From a checkpoint of a small mixture-of-experts model trained on Wikipedia: 7477 steps.
Below are experts of layer 3 (counted from 0) of a mixture-of-experts language model. Rows are named down (a neuron's output weights, with its number) and show model dimensions 0-127. Each number is 128 + 24 x the weight over its row's rms, rounded and kept within 0 to 255.
Before each expert's rows: "raises" lists some tokens whose logits its average output raises strongly, later layers aside. This comes from a sample of Wikipedia text that the model never trained on.

# expert 2
raises: " in", " was", " and", " is", " with", " as"
down0 [136 109 143 125 114  95 109  87 107 120 131 144 107 148 168 135 131  67  93 139 165 129 169 112 131 150 115 137  94 164 111 114 134  68 131 100 146 145  84 123 104 124 132 141 164 115 139 131 103 137  82 156 121 133 100 123 107 120 131 145 108 135 117 109 137 135 145 150 141 114 165 126 152 151 110 187 122 146 151 127 143 134 105 100 109 146 162 143 153  98 172 108 126 113 115 141 174 150 125 120 113  96 158  89 114 160 122 138 141 150 151 132 102 154 159  63 117 140  84 142 100 136 142 149 106  97 156 155]
down1 [118 143 124 135 147 129 138 141 127 101 178 108 138 132 122  68 160 141 153 136 183 110 141  99  94 128  95 119 131 159 173  95 126 116 117 150 125 130  65 172 136 134  83 159  99 141 100 113  88  90 119 142 125  92  88 145 137 115 125  98 137 115  98 136 154  98 110 108 114 130 156  77 116 137 140 159 122 124  84  73 130 117 124 113 166 156 120 128 127 101 137 113 134 107 152 115  92  97 156 116 130 141 129  74 151 139 144 146 164 108 127 133 143 124 169 146 128 136 134 132 140 102 120 103 135  88 135 120]
down2 [107 130 113 154 149 157 158 139 133 134 124 140 153 126 125 171 105 123 114 137 130 114 123 150 134 147 114  85 130  89 104 142  90 121 127 178 153 133 112 110 137 130 110 128  98 136 122 132 111 179 162 139 170 116 149  73 160 126 105 120 132 122 132 178 175 114 151 153  96  70 118 126 124 174 126 141 126 117 107 133 134 110 138  90 147 155 165 145  91 129  97 121 123  63 149 106 137 148 170 181 163 148 138 105 153 104 141 111 117 100 103 134 111 159 153 151 112 140 136 119 145  98 167 128 119 126  96 140]
down3 [162 146 122 120 103 135 193 131 137 111 157 106 105 170 119 148 111 120 137 136 118 126 120 127 159 138 120 116 107 144 128 121 138 154 100 152  98 128  97 123 119 131 133 147 125 155 122 139 123  92 119 131 160  90 138  93 115 137 103  77 134  76  98 131 137 102 161 113 149 144 124 129 120 131 142 134 107 117 158 152 146 126 120 116 119 113 123 163 133 139 104 123 119 149 143 137 116 138 131  73  90 159 143 142  52  98 155 120 135 121 173 119 118 165 124 158 128 185 112  92  69  69 129 114 138 130 166 173]
down4 [ 97 135 127 116 151 126 155 119  84 113 152 154 119 108 118 146 119 138 144 129 159 181 124 122 135 109 123  98 115 137 104 120 107 140 140 106 115 139 144 105 128 117  98  84 151 151 109 133 161 149 134 110 139 148 142  98 112 141 133 137 122 125 146 189 175 118 152 100 148 131 164 125 143  95 110 173  99 120 102 107  89 111 111 122 156 132  95  93 137  83 123  77 139 166 144  81 154 107 109  82 163 147 164 115 111 130 113 136 151 105 131 145  97 139 126 156 121  97 163 125 154  69  99  90 120 145 101 147]
down5 [120 130 139 145 140 191 119 106 142  90 110 136 142 141 181 116 163 150 106 104 152  93 119 135 183 109  93  95 109 147 126 124 103 169 121 142 142 123  63 127 132 134 131 152 108 145 136 100 137 167  88 154 135 102 123  89 117 167  89 137 150 113 153 166 109 131  78 123 108  81 101  80 128 147 118 132 123 109 132 139 142 129 153 122 118  79 140 146 116 136 143 138 145 141 129 125 131 122 119 134 140 118 163 111 117 119 151 116 122 107 133 126  97 106 156  95 114 101 173 121  90  97 142  93 128 149 140 177]
down6 [ 86 142 116 193 120 166 170 120 163 101  95 117 152 124 134 117 130 140 151 137 113 124 101 104 102 154 133 108 121 148 109  96 100 124 133 130 128 119 123 189 129 134 100 132  99 116  96  96 119 128 123 147 106 130 100 111  94 102 135 113 128 130 136  92 102 116 113 111 135 104 148 112 117 120 114 115 128 113  80 128 110 126  84 132 114 121 189 138 178  99 152 133 151 176 124 151 140 104 106 104 168 163 119 111 158 114 130 115 168  86  93 147 131 107 136 152 111 132 118 118 168  82 141 156 162 106 168 113]
down7 [120 111  83 112 136 156 119 149 144 122 122 145 140 131 154  79 158 170 103 122 112 141  94 130 151 100 122 130 135 107 115 101 114 163 127 116 141 135 149 153 155 132 121 123 125  98  98 150 131 123 175  94 149 132 176 118 112  85 160 141  99 110 146 126 111 119 123 153 120  92 109 114 158 106 121  87 110  82  85 155 160  79 136 160  87 116 100 123 113 107 148 122  83 133 162 134  98 145 164 104 106 163 120 107  87 105 117 148 134 148 111 140 102 133 118 113 104 161 164 141 143 103 133 124 163 144  78 155]

# expert 7
raises: "\n", "|", "\"", " In", " The"
down12 [146 127  97  98 143 145 141 118 146 127  99 107 115 139 109 137  93 140 109 104 135 120 133 114 172 107 205 145 163 123 113 129 112 146 124 143 100 153 136 138  98  98 148 159 119 169 142 116 108 149 125 132 133 148 161 137  86 176 129 115 117 152 117 118 152 139 145 163 123  96 190 144  85 142 133 122  97 144 124  98  85 170 134 144 142 142 141 134  91 103  92  66 128 139 144 121 116 136 125 104 135 117 104 148 130 152 152 169 133 166 146 164 105 111 139 150 128 128 160 105 125 167 126  79 121 128  88 112]
down13 [133 135 105 150 130 125 112  98 136  92 103 140 144 122 143 123 144 170 122 141 102 148  73 150 100  59 131 108 142 158 159 115 185 120 134 161 107 125 147 129 175 147 106 133 127 171 157 112  81 184 133 130 116 103 156 134 102 170 145 121 120 145 146 118 134  98 138 118 110 142 130 130 160 149 123 114 115 146 153 165  75 139 101 111 132 125 122 129 110 137 130 131  90 174 148 125 124 112 116  82 133 145 155  96  77 124  98 113 119 121 129 124 114 140  83 182 118 135 113 113 112 146 120 130  92 166 133 141]
down14 [103 106 107  90 152 123 104 164 117 128 147  90 140 134 120 133 133  97 126 134  93 120 179  99 160  94 125 119 138 156 111 116 137 113 125 120 138 121  61 184 135  58 154 126 153 134  92 141 138 123 105 155 125 124 144 194 126 135 107 128  79 130 124 112 123 139 129 162 127 147 133 141  99 108 137 109 162 155  99 138 147 113 142 166 143 146 160  83 108 154 119 153 111  98 120 117 152 142 146 124 111 170 104  78 122 130 147 147 127 142  96 120 151 108 127 159 134 110 170 131 144 111 120 128 121 112 180 114]
down15 [ 96 127 153 114 136 120  95 150 112 167  78 154 128  97  86  92 132 152 104 134 144 130 140  97 156 132 109 137  88 165 145  89 136 132 126 112 129 141 142 138 122 144 146 171  97 125 189  98 134 134 144 118  76 146 102 130 165 112 102 115 139 119 101 144 161 136  90 145 144 132 140 145 129 141 120 113  90  92 113 114 154 129 129 172 167 128 121 123  89 172 174 107 111 129 133 120 134 120  85 146 160 123 113 134 126  97 121 120 126 152 104 154  78 115 112 110 110 114  80 148 115  88 181 122 112 152 127 117]
down16 [108 160 113 119 124 104 133 110 147 107 103 138 157 116 133 148 133  68 109 168 140 150 145 108 145 148 129 102  85 119 134 126 171 147 166 161 166 139 119  78 154 153 104 141 155 146 113 149  84 127 148 133 110 125 159 131 117 127 110 105 121 151  99 162 112 113 132 145 127 152  87 103 117 162 141 131 150 121 109 110 151 128 141 140  70 149 107 147 136 168 111 126 149 148  97 161 122 162 114 120 131 134 101 110  90 139 157 116 111 114  94 132 127 184 177 164 165 146 144  92 105 122 167 148 151 112 138 159]
down17 [147 146 141 148 123 102 131 171 139 148 141 135 185 155 156 103 124 153 141 138 128 147 165 120 115 126 114 145 135 150 145 155 165 111 149 134  81 124  74 115 122 104 149 107  91 121 129 126 142  99 158 112 167 131 107 125 118 137 104 125 116 110 135 134 134 143 164 125 157 100 157 132  58 103 141 114 130  85 144  75 108 131 139 146 118 135 163 128 152 108  93  94 147 129 140 102 135 154 137 155  94 122 147 120 124 133 166 122 101 159 110 145 194  93 119 119 145  70 136 169 110 108 136 121 146  89 104 121]
down18 [157 119 141 112 111 138 121 103 110 121 122  66  97 162 108 169 137 134 142  73 115 164 101 140 161 125  98 105 144 134 122  92 151 136 153 149 146 130 102 110 140 145 129  94 140 118  78 156 139 125 152 137 138 101 121 153 171 140 144 161 146 134 138 116 169 125 104  90  94 165 100  93  96  75 149 175 133 117 116 142  91 134 162 133 138 134 129 122 126 104 152 129 124  96 104 117 161 147 162 117 130 133 111 108 102 132 112 166 126 149 138 113 158 131 154 159 118 117 122 101 147 105  89 102 100 133 127 189]
down19 [140 137 147 121  61 146 121 129 157 168 158 113 171 162 103 136 148 145 145 149 131  84 135 119 127 141 116  78 123 133 118 130 109 102 125 117 173 111 155 139 123 135 110 171 139 106 145 158 131 146 147 141 121 138 179 153 137 130 181 142 110 103 119 165 168  96 142 162 110 157 142 165 100 100 135 113 148 119 146 120  90 116 142 136 141 133 145 157 167 140 146 138  84 129 150 121 114 142 139 102 144 112 132 105 166 130 120 125 116 148 135 106 185 167 147 145 134 163 146 126 153  98  77 151 132 175 109 141]

# expert 1
raises: " in", " to", ":", " of", " and", " as"
down12 [133 137 139 101  61 119 113 135 151 136 115 167 135 140  90 134 149 134  96  92 103 142 124 100  88 142  97 103 125 172 118 148 106 117 126 133 117 141 133 148 159 136 141  86 114 106 135 139  79 133 148 144 113 123 143 127 159 148 115 170 135  99 119 107 129 161 117 121 135  68 130 149 101 113 122 111 136 159 104 154 121 126 125 143 122 114 164 132 138  84 131 160 122  84 132 143 147 108 103  92  90  82 141  99 131  92  97 125 119 149  77  90 122 166 166 129  92 100  91 123 142 133 104 110 102 147  89 115]
down13 [139  99 111 139 146  97  97 146 104 148 124 145 113 140 131 102 175 126  98 137 121 133 126 135 122 177 165 160 126  94 133  71 156 111 114 161 142 128 121  69 134 128 150 120 174 186 159 162 142 131 109 112 114 125  92 155 132 149  78 123 135 121 101 139 105 137 107 138 138 153 113 126 152  86 128  81 117 114 150  90 130 153 161 162 178 137 117 139 125 130 111 181 152 107 135 114 132 174 139 148 131 129  91 126 139 119 106 115 145 107 102 118 142 148 118  98 119 163 146 116 106 155 118  95 159 106  97 136]
down14 [123  98 111 146 170 145  96 111 143  97 155 162 129  84 134 137 106  97 136 156 116 121 107 126 107 162  90 136 128 170 138 128 107 126 143 108 181 136 164 127 102 113 141 147 104 132 114 151 133  66  79  96 111 125 140 150 107  95 145  95 111 139 165 114 135 166 144 124 147 135 113 158 170 142 133 124 114 119 144 157 100 127 129 136 134 160 130  94 157 148  80 146 148 167 119 105 106  71 109  99 111 157 138 157 153 163  98 126 134 105 101 120  99 151 174 137 101 103 108 165 129 138 134 145 118 111 137 116]
down15 [141 153 148 117 125 155 121 146 130  94  72  97 146 113 115 111 119 155 111 126 150  46 119 122 156  91 167  99 131 145 103 129 119 147 161 118 104  84 121 133  70 137 158  96 124  89 143 127 140 119 121 140 160 117 100  97  80 137 124  95  99 121 164 140 125 126 150 101 107  85 107 104 112 126 142  87 133 196 116 120 134  84 121 150 102  80 134 118 121 124 117 110 132  98 126 159 113  98 150  90 139 119  91 125 152  90  97 117 103 125 116 127 117 118 134 144 116 137 116 113 121 132 115 138 155 108 114 122]
down16 [110 146 110 114 149 168 104 163 155 144 155 109 110 138 126 112 114  87 122 152 121  90 118 152 151 163 146 136 138  88 130 123 141 138  74 115 137 150  48 133 113 108  99 148 154 123  94  82 145 139 129 162 133 157 126 123 117 172 121 169 121 134 128 145 154 110 136 128 121 114 101  87 111 118 114 128 135 101 120 152 154 112 154 103 140 129  93 109  97 144 120 141 115 115 124  72 145 149 166 162 106 111 128 133 157 105 105 122  86 103 160 161 118 117 134 162 127 122 151 125 116 124 120 115 137 191 149  76]
down17 [129 117 150 105 139 125 118 104 154  86 140 171 151 111 100 120  76 112 130 113 135 197 124 128  84 122 134 157 122 156 111 138 125 137 110 123 150 128 136 109 163 111 150 157 164 183  73 125 132 134 179 154  99 100 109 129 121 134 113 128 129 105 133 139 109  80 159 106 155 103 164  99 124 107 115 139 130 118 119 128 135 124 116 124 140 127 114 150 125 137 106 114 136 111 183  95 146  82 113 114 129 162 175 127 139  84 113 125 152 110 132 142 134 163 150 167 115 109 107 175 171 118 158 115 160 149 122 150]
down18 [153 113 159 144 109 149 137 139 135 140 111 155 129 122 163 112  90  87 127 120 123 192 171 103 128 171 128 101 129 102 135  89  92 121 145  85 133  98 110 141 154 115 102 155 135 123 139 105 120 133 120 112 165  74 124 154 128 112 102 123 131 126 158 167 165  94 116 120 127 112 141 138 146 142 142 127 181 101 111 135  95 124 130 119 156 141 130 146 145 149 105  84 137 121 156 140 113  97 138  96 134 144 148  78 137 153 151 136 143 105 151 122 121 168 106  72 101 118 185 126  83 154  86 129 134 146 134 123]
down19 [124 125 125 158 135 115 117 109 101 118 137 152 171 115 152 128 145 123 134  90 124 136 134 165 123 115 106 119 105 134 131 144 122 104 160 171 138  80  70 158 157 142 167 122 112  95 159 121 136 119 108 175 129 104 145 137 122 151 106 139 164 113 122 177 151 141 120 117 118 131 147 149 110 131 116 164 117  99 112 158 172 133 141 155  87 114  90 137 110 154 157 140 161 120 124 162 123 154 103 167 112 109 159 108 193 131 142 130  88 123 176  66 139 121 116  82 127 150 140 124  97 140 109 154 108 146 128 128]

# expert 5
raises: "-", " and", " of", " in", "it", "."
down0 [ 96 135 125 110 119 159 138 177 142 141 129 101 140 116 158 106 151 157  87 157 123 129 149 104  63 120 130 158 133 127 122 158 144 112 135 123 138 140 161 109 148 106  77 134 108 137 121 135 141 110 104 124 142 159 154 106  86 116 124 159 121 134 133 132 172 139  92 143 140 152  89 102 159  93 121  91 122 139 132 136 134 134 132 148 199 105 134 173 133 134 146 140  87 154 108 157 160 152 130 159 141 109 121 153 138 115 103 128 139 101  90 126 131 114 101 105 134 143 169 100 139 207 144 142  92 133 112 142]
down1 [108 128 178 120  97 106 130 128  97 114 129 146 157 109 104 119 120 134 111 168 147 164 155  61 144 130 159 103 114 147 119 165 109 147 136 110 112 164 118  81 116 145 135 133  88 144  85 148 147 155 140 136 139 152 119 118 138  97  57 127 135 132 142 200 140 164 104 124 115 110 139 137 124 104 130 132 105  99 111 144 103 110 141 123 141 160 133 136  93 132 150 131 101 132 150 143  50 150 137 137 123 124 126 165  97 124 160 153 116 113 124 125 150 162 122 135 143 128 128 102 120 114 105 130 106  73 135 156]
down2 [128 101 119 136 116 105 131 190 117 125 124 112 138 122 120 168 106 149 139 146 118 131 127 101 111 156 102 154  92 166 114 100 123 164 125 177 129 134 132 161 134 120 126 128 126 138  77  94  97  93 162 134 143 120 121 134 134 129 104 123 125 114 140 159 182 106 119  97 106 130 112  84 125 141  93 171 110  78  96 112 177 159 151 130 123 162 111 166 149 158 123 134  87  99 145 131 111 126 117 133 114 126 142  77 110 133 133 157 171  97 146 114 150 148 142 104 133  96 180 133 103 118 134 170 159 138 105 134]
down3 [116  91 131 114 169  88 135  94 116 107 148 147 132 174 126 101 143 148  86 146 125 122 127 121 142 171 150 108 144 128 120 136 124 132 152 151  91 133 109 147 178 144 116 134 106 138 144 157 142  87  88 117 110 107  57 152 147 151  95 130 126 147  88 138 130 106 133 127 140 110 123 162 145 157 129 140  88 135  78 112 140 120 120 156 115 164 170 105 153 170 164 113 118 149  91 165  94 137 102 100 121 132 138 125 147 118 144 134 126 104 150 128 139 115 127 109 155 178 125 175  99 162 168 134 151 140 127 144]
down4 [132 135 118  66 149 113 157 111 110 175 175  83  96 134 132 107 116 130 138  72 122 118 180 138 120 103 120 147 131 116 105 100 130 151 141 119 107 103 127 178 161 105 107 125 182 144 155 125 131 133 141  98 115 132 115 156 122 121 130 124 101  75 141 120 141 120 115  98 119 182 154 154 126 106 137 116  92 145 150  85 139 178  97 178 142 136 106 136 156 129 133 117 106 145 141 125 161 124 127 125 103  87 146 111 102 108 121  95 133 117 128 133  89  75 102 149 140 122 124 153 107 132 129 118 157 122 107 101]
down5 [133 120 151 136 157 118 103 116 109 104 151 131 144 129 139 136 108 123 160 133 114 133 159 166 107 136 125 111 130 123 105 123 144 131 115  82  92 125 110 125 126 130 118 102 118 162 130 115 135 153  79 130 136 117 149 160 111 133 113 124 156 118 164 118 131 140  92 109 136 107 127 113 140 116 101 184 128 152 128 142 153 162 116 129 223 114 174 142 114 153 112 126  89 133 171  75 208 117 112  87 129 132 162 126 118 124 105 154 115 128 145 135 130 162 145  91 108 145 112 167 144 164 159 165 121  96 138 137]
down6 [126 104 109 140 129 128 130 107 139 141  92 143 139  82 160 126 170 134 130 130 126 143 130 137 135 112 104 131 121 138 128 116 144 103 113 173 109 108  73  87 138 160 118 108  85 125 131 123 164 122 123 112  91 113 149 132 164 136 126 113 138  87 132 131 147 115 172 149 122 183 170 116  94 141 143 114 111  95 101 151 128 109 128 132 121 104 116 142 113 136 130 119 125 123 115 192  80 171 186 114 117 125 146 144 149 162 110 150 103 140 133 146  99 176 143 108 147 157 141 126  90  77 130 163 184 105 129 141]
down7 [150 139  96 124 133 144 166 151  78 165 114  93 110 132 121 117  95 137 100 144 143 122 122 149 114 122 156 143 130 127 125 130 122 148  66 140  87  96  90 133 102 176 117 113 163 133 118 195 130 126 176 130  97 126 134 122 129 123 159 152 143 144 180 130 147 100 140 155 131  96 108  83 119 123 111 138 120 105 187 124 116 166 134 134 130 169 111 143 129 125 104 134 131 128 130 125  99 132 117 158 147  84 169 141 106 157 123 124 146 111 101 132 126 125 171 104  97 155 147  99 138  96 101 140  74 133 133 115]

# expert 6
raises: "it", "ig", "ed", "ib", "ul", "in"
down0 [135 102 119  90 122 149 135 117 135 126 155 105  99 102 105 145  83 128 120 107 121 123 112 100  82 132 132 125 118  92 112 124 121 148 137 148 110 148 244 150 107 135 142 171 104 109  96 166 115 139 133 145 160 109 129 127 153 109 120 131 152 145 137 133 139  79 140 141 136 149 127 135 107 145 108 135 130 118 107 145 135 118  94 124 158 180 103 164  87 159 143  90 121 114 130 146  93 146 158 131 127 127 159 131 148 128  64 103 146  94 139 142 139 133 106 110 124 129  85 146 124 130 147 107 137 122 152 174]
down1 [116 125 104 118 143 112 105 178 143 108 102 155 107 123 125 156 114 120 143  87 161 120 124 125 125 111  97 127 143 156 136 117 147 110 122  98 112 112 227 157 126 137 109 144 125 123 130 139  94 132 125 138 165 106 120 133 140 139 172 149 133 102 140 124 123 143 151 143  81 133 120 111 142 106 121 129 140  92 127 129 141 147 122 103 112 115 132 141 105 125 176 146 127 103 155 135 142  88 157 163 138 129 118  76 162 103  47 137 134 112  84 150  92 136 113 166 126 140 116  99 172 110 140 173 121 126 147  98]
down2 [121 108 127 139 122 153 119 109 155 177 111 100 134 150 150 161 155  94 131 103 168 139 165 140 147 153 156 109 124 129 154 136 132 136 129 139 135 167  72 161 167 121 111 121 115 137 167  83 155 113 143 125 143 104 117 155 153 189 151 148 134 120 105 101 114 116 144 159  77 118 118 140  84 128 144 131 148  87 129 119 129 142 104 112 148 114 130 138 139 161  99 130 138  95  92 146 111 151 126 150 110 142 169 128 180 126 140 114 104 186 123 112 133 175 146 110 108 129 111 118  92 102 147 143 114  85 103  96]
down3 [116  99 126 158  78 109 121 105 128 109 146 140 136 142  88 190  76 128 130  79 128 133 167 121 164 107 107 142 132 134  77 139 140  95 123  99 138 154 145 140 102 151 127 150 134 121 115 167 105 159  87 110 127 140 135 114 127 171  91 134 157 115 107 133 185 129 111 112 119 113 141 153 130  60 161 111 146 110 108 109 102 112 140 114 128 102 126 125 141 128 107 103 126 118  91 151  85 118  99 129 135 115 146 173 114 160 139 107 139 150  89  95 114 150 134 137 120 112 135 130 162 144 129  95 173 103 151 121]
down4 [ 81 119 139 161 118 119 114 104  86 126 127 113 169 149 137  99  65  91 160 145 141 121 138 182  87 118 127 121  99 100 140 116 154 104 124  94 103 136 100 128 109 145 132 136 107 101 116 148 144  89  81 163 168 121 164 149 138 119  70 108 116 166 132  77 124 108 112 107 117  80 134 112 164  80 152 129 151 112 153 137 122 115 137 136 125 106 144 144 140 139  92 134 108 155 135 127  75 130 145 140 119 148 122 125 129 104 135 157 133 118 158 157 149 147 107 139 133 113 142  81 132  94 137 115 118  93 131 138]
down5 [160 139 135 112 147 105 175 107 101 170 112 104 127 148 133 105 104 143 113 149 162 141 134 127 120 125 160 111 131 114 104 110 143 159  94 153 108 137 120 103  98  86 104 144 146 115 103 133 153 101 128 105 127 157 112  91 135 139 117 105 171 192  78 109 128 116 150 152 201 152 114 153 152 147 153 104 107 130 124 113 167 106 101 141 161 165 138 134 141 161 138 123 143 158 114 134 145  72 111  99 105 161 117 150 121 169 134 100 125 162 127 115 114 160 147 109 124 145 127  91 150 108 129 129 119  98 151 101]
down6 [136 102 119 117 103  62 107 160 123 147 154 106 137 136 145 107 103 146 100 117 142  85 143 114 145 188 120  76 147 192 104 108 112 111 182  80 150 152 130  83 137 132 134 124 127 163  95 125 125 119 123 143 143 109 147 140 114 131  82 131 171 103 146 168 141 144 133 144 145  94 121 103 133 145  95 118  99 175 148 134 115 170 100 146 114 113 106 112  92 151 154 114 118 150 115 134 142 148 130 115 153 141 126 168 106 107 159 125 102 122 129 129 106 157 147 144 118 131 141 154  83 147 109 117 145 139 138 149]
down7 [121  83 147 135 101 129 131 116 100  96  71 140 160 113 146 130 130 158 103 122  82 118 149 125 148 107 118 156 169 136 121 134 141 117 133 119 166 109  94 106 155 103  88 128 143 132  96 153 102 141 150 147 152  98 101 150  97 114 143 105 126 112 148 107 120 170  74 181 137 129 137 127  97 138 118 128 105 182 132 100 134 149 170 113 104 163 169 132 121 121 125 127 117 147 106 174 174 109 113  99 129 116 110 147 106 138 167 148 136  83 147 145  97 122  98 106 138 126 131 167 147 138 147 139 152 121 129 177]

# expert 0
raises: " to", " and", " in", " as", " for", "."
down45 [103 141 146 114 177 128 110 144 123 109 114  62  99 126  89  99 148 135 141 133 143 146 159 148 141 115 135  98 135 128  73 162 157 129 123 141 127 157  71 136 115 104 113 108 120 131 130 126 153 133 121 132 125 141 127 141 129 127 175 161  84 117 142 144 109 108 112  79  98 133 169 128 131 141 138 141 157 174  88 161  86 177 156 115 129 115 125 117 151 139 111  85 118 150 102 131 153 120 103 141 148 107  91 153 151 129 134 140 137 183 107  99 129 142 193 135 108 152 126 145 143 127 105 102 131 139 150 154]
down46 [151 120 116 160 175  96 123 151 113 132 131  93 130 175 105 134 119 133 147 127  78 108 104 121 141 137 142 109 126 148 129  64 123 123 148 129 174 118 155 123 151  92  70 126 132 125 164 130 138 107 112  83 127 122 121 129  87 177  98 182  99 147 115 145 122 160 142  86 121 101 146  73 145 138 135 147 143 155 112 127 132 157 112 125 173 101 151 125 143 158 102 115  96 103 118 152 141  83 123 142 150 148 114 135 140 125 129 121 161 155 116 125 130  94 118  91 138 131 110 151 126 118 144  73  88 129 129 130]
down47 [118 136 130 169 113 128 139 150 127 142 130 138 150 140 114  94 121 124 125  86 112 157  90 137 150 138 101 145 109 163 165 107 103  91 139 127 148  80 113 127 102 108  96 127 133 125 150 131 102  96 114 165 123 146 143 107 138 150 153 166  97 179 164 111 168 136 111 100 124 166  91  92 134 169 121 118 103 111 142 108 127 121 137 100 143  84  91 140 144 144 177 134  95 141 123 150 134 162  83 133 144 160 118 161 134 141 172  97  89 109  95  93 171 125 125 128 131 110 122 151 137 157 112 112 167 128 127 164]
down48 [ 73 169 155 163  92 154 102 136 123 164 163 144 132 116 130 112 123  89  98 143 154 157 166 184 110  90 155 126 124 154 137 119 147 109 117 126 145 124 155  97 122 180 120 154 115 162 150 131  93 185 110 108 122 165 135 127 109 128 108 132 160  88 174 109 162 111 112 135 111 127 167 122 115 133 130  86 121 133 148 119 105  88 154 104 185 119  88 104 137 128 129 135 161 116 151 111 144 144 112 122 132 161 145 123 104 138 121 111 134 119 143 118 176 131 119  98  90 110 132 141 102 125 136 155 125 149 110 140]
down49 [183 135 160 171 133 142  76 106 129 127 123 153 147 122 110 111 128 114 116 128 121 168 142 146 135 147 113 107 156 155 143  94 168 148 129 110 139 106 133 103 107 104 113 139 134  95 148 103 117  95 134 157 124 125 114 126 141 164  97 130 125 146 137 140 161 111 101  82 146 121  84 164 116 140 122 107 112 127 146 109 122  96 118 120 116 164 123 131 132  86 101 104  99 117 127 127 101 182 117 146 145 101 139 152  91 117 110  97  92  69 148 156 118 161 156 135 186 136 158 150 131 100 120  85 106 121 182 120]
down50 [157 132 124 108 121 139 143 114 141 128  56 113 106 184 106 115 115 139 122  94 133 104 137 170 130 115 183 138 154 110 126 132 125 137 107 111 132 126  90  92  90 119 101 129 175 148 162 156 141 131 100 142 139 157 133 102 116 150 107 119 115 110 161 148 135 141 155 140 129 108 113 139 151 145  82 144 152 153 155 123 121 160 140  84 148 122 127 150 116 123 117 154 121 128  75 126 123 150 175 120 115  72 146 119 131  96 143  96 131 141  81  91 152 104 142 102 121 137 104 148 130 125 152 145 103 134  80 183]
down51 [119 127 153 165 171 152  94  89  97 142  77 145 131 170 146 128 131 140 142 117 131  82 128 134 154  77 114 108 151 129 123 120  78 124  74 110 144 137  73 138 115 118 158 119 172 118 103 113 111 137 146 128 129 151  94  70 165 121  77 112 111 146 104 135 136 174  90 131 106 127 128 115 144  94 107  98 105 139 139 111 124 131 125 130 126 127 121 124 119 155 132 153 110  91 120 121 121 113 131 142 131 105  91 137 125 180 116 117  89  88  95 145 128 125 122  74 106 141  84 122 108 141 120 128 135 157 132 125]
down52 [ 82 152 143 119 142 117 144 102 133 163 123 113 145 109  98 169  94 154  90 111  98 167 135 106 107 111 100 116 110 130 148 145 144 152 122  76 139 160 163 145  95 107 120 146 137 111 131 155 154 165 105 129 138  99 101 119 141 123 126 140 152 148  93 184 154  94 115 171 174 136  82 151  86 136 110 107 114 151 124 104 159 142 105 124 122 142 107  78 101 143  94 130 158 132 139 135 150 135 127 157 129 166  92 130 146 127  92 103  97 142 105  85 149 139 139 116 126 152 110 132 141  83 116 111 130 157 149 138]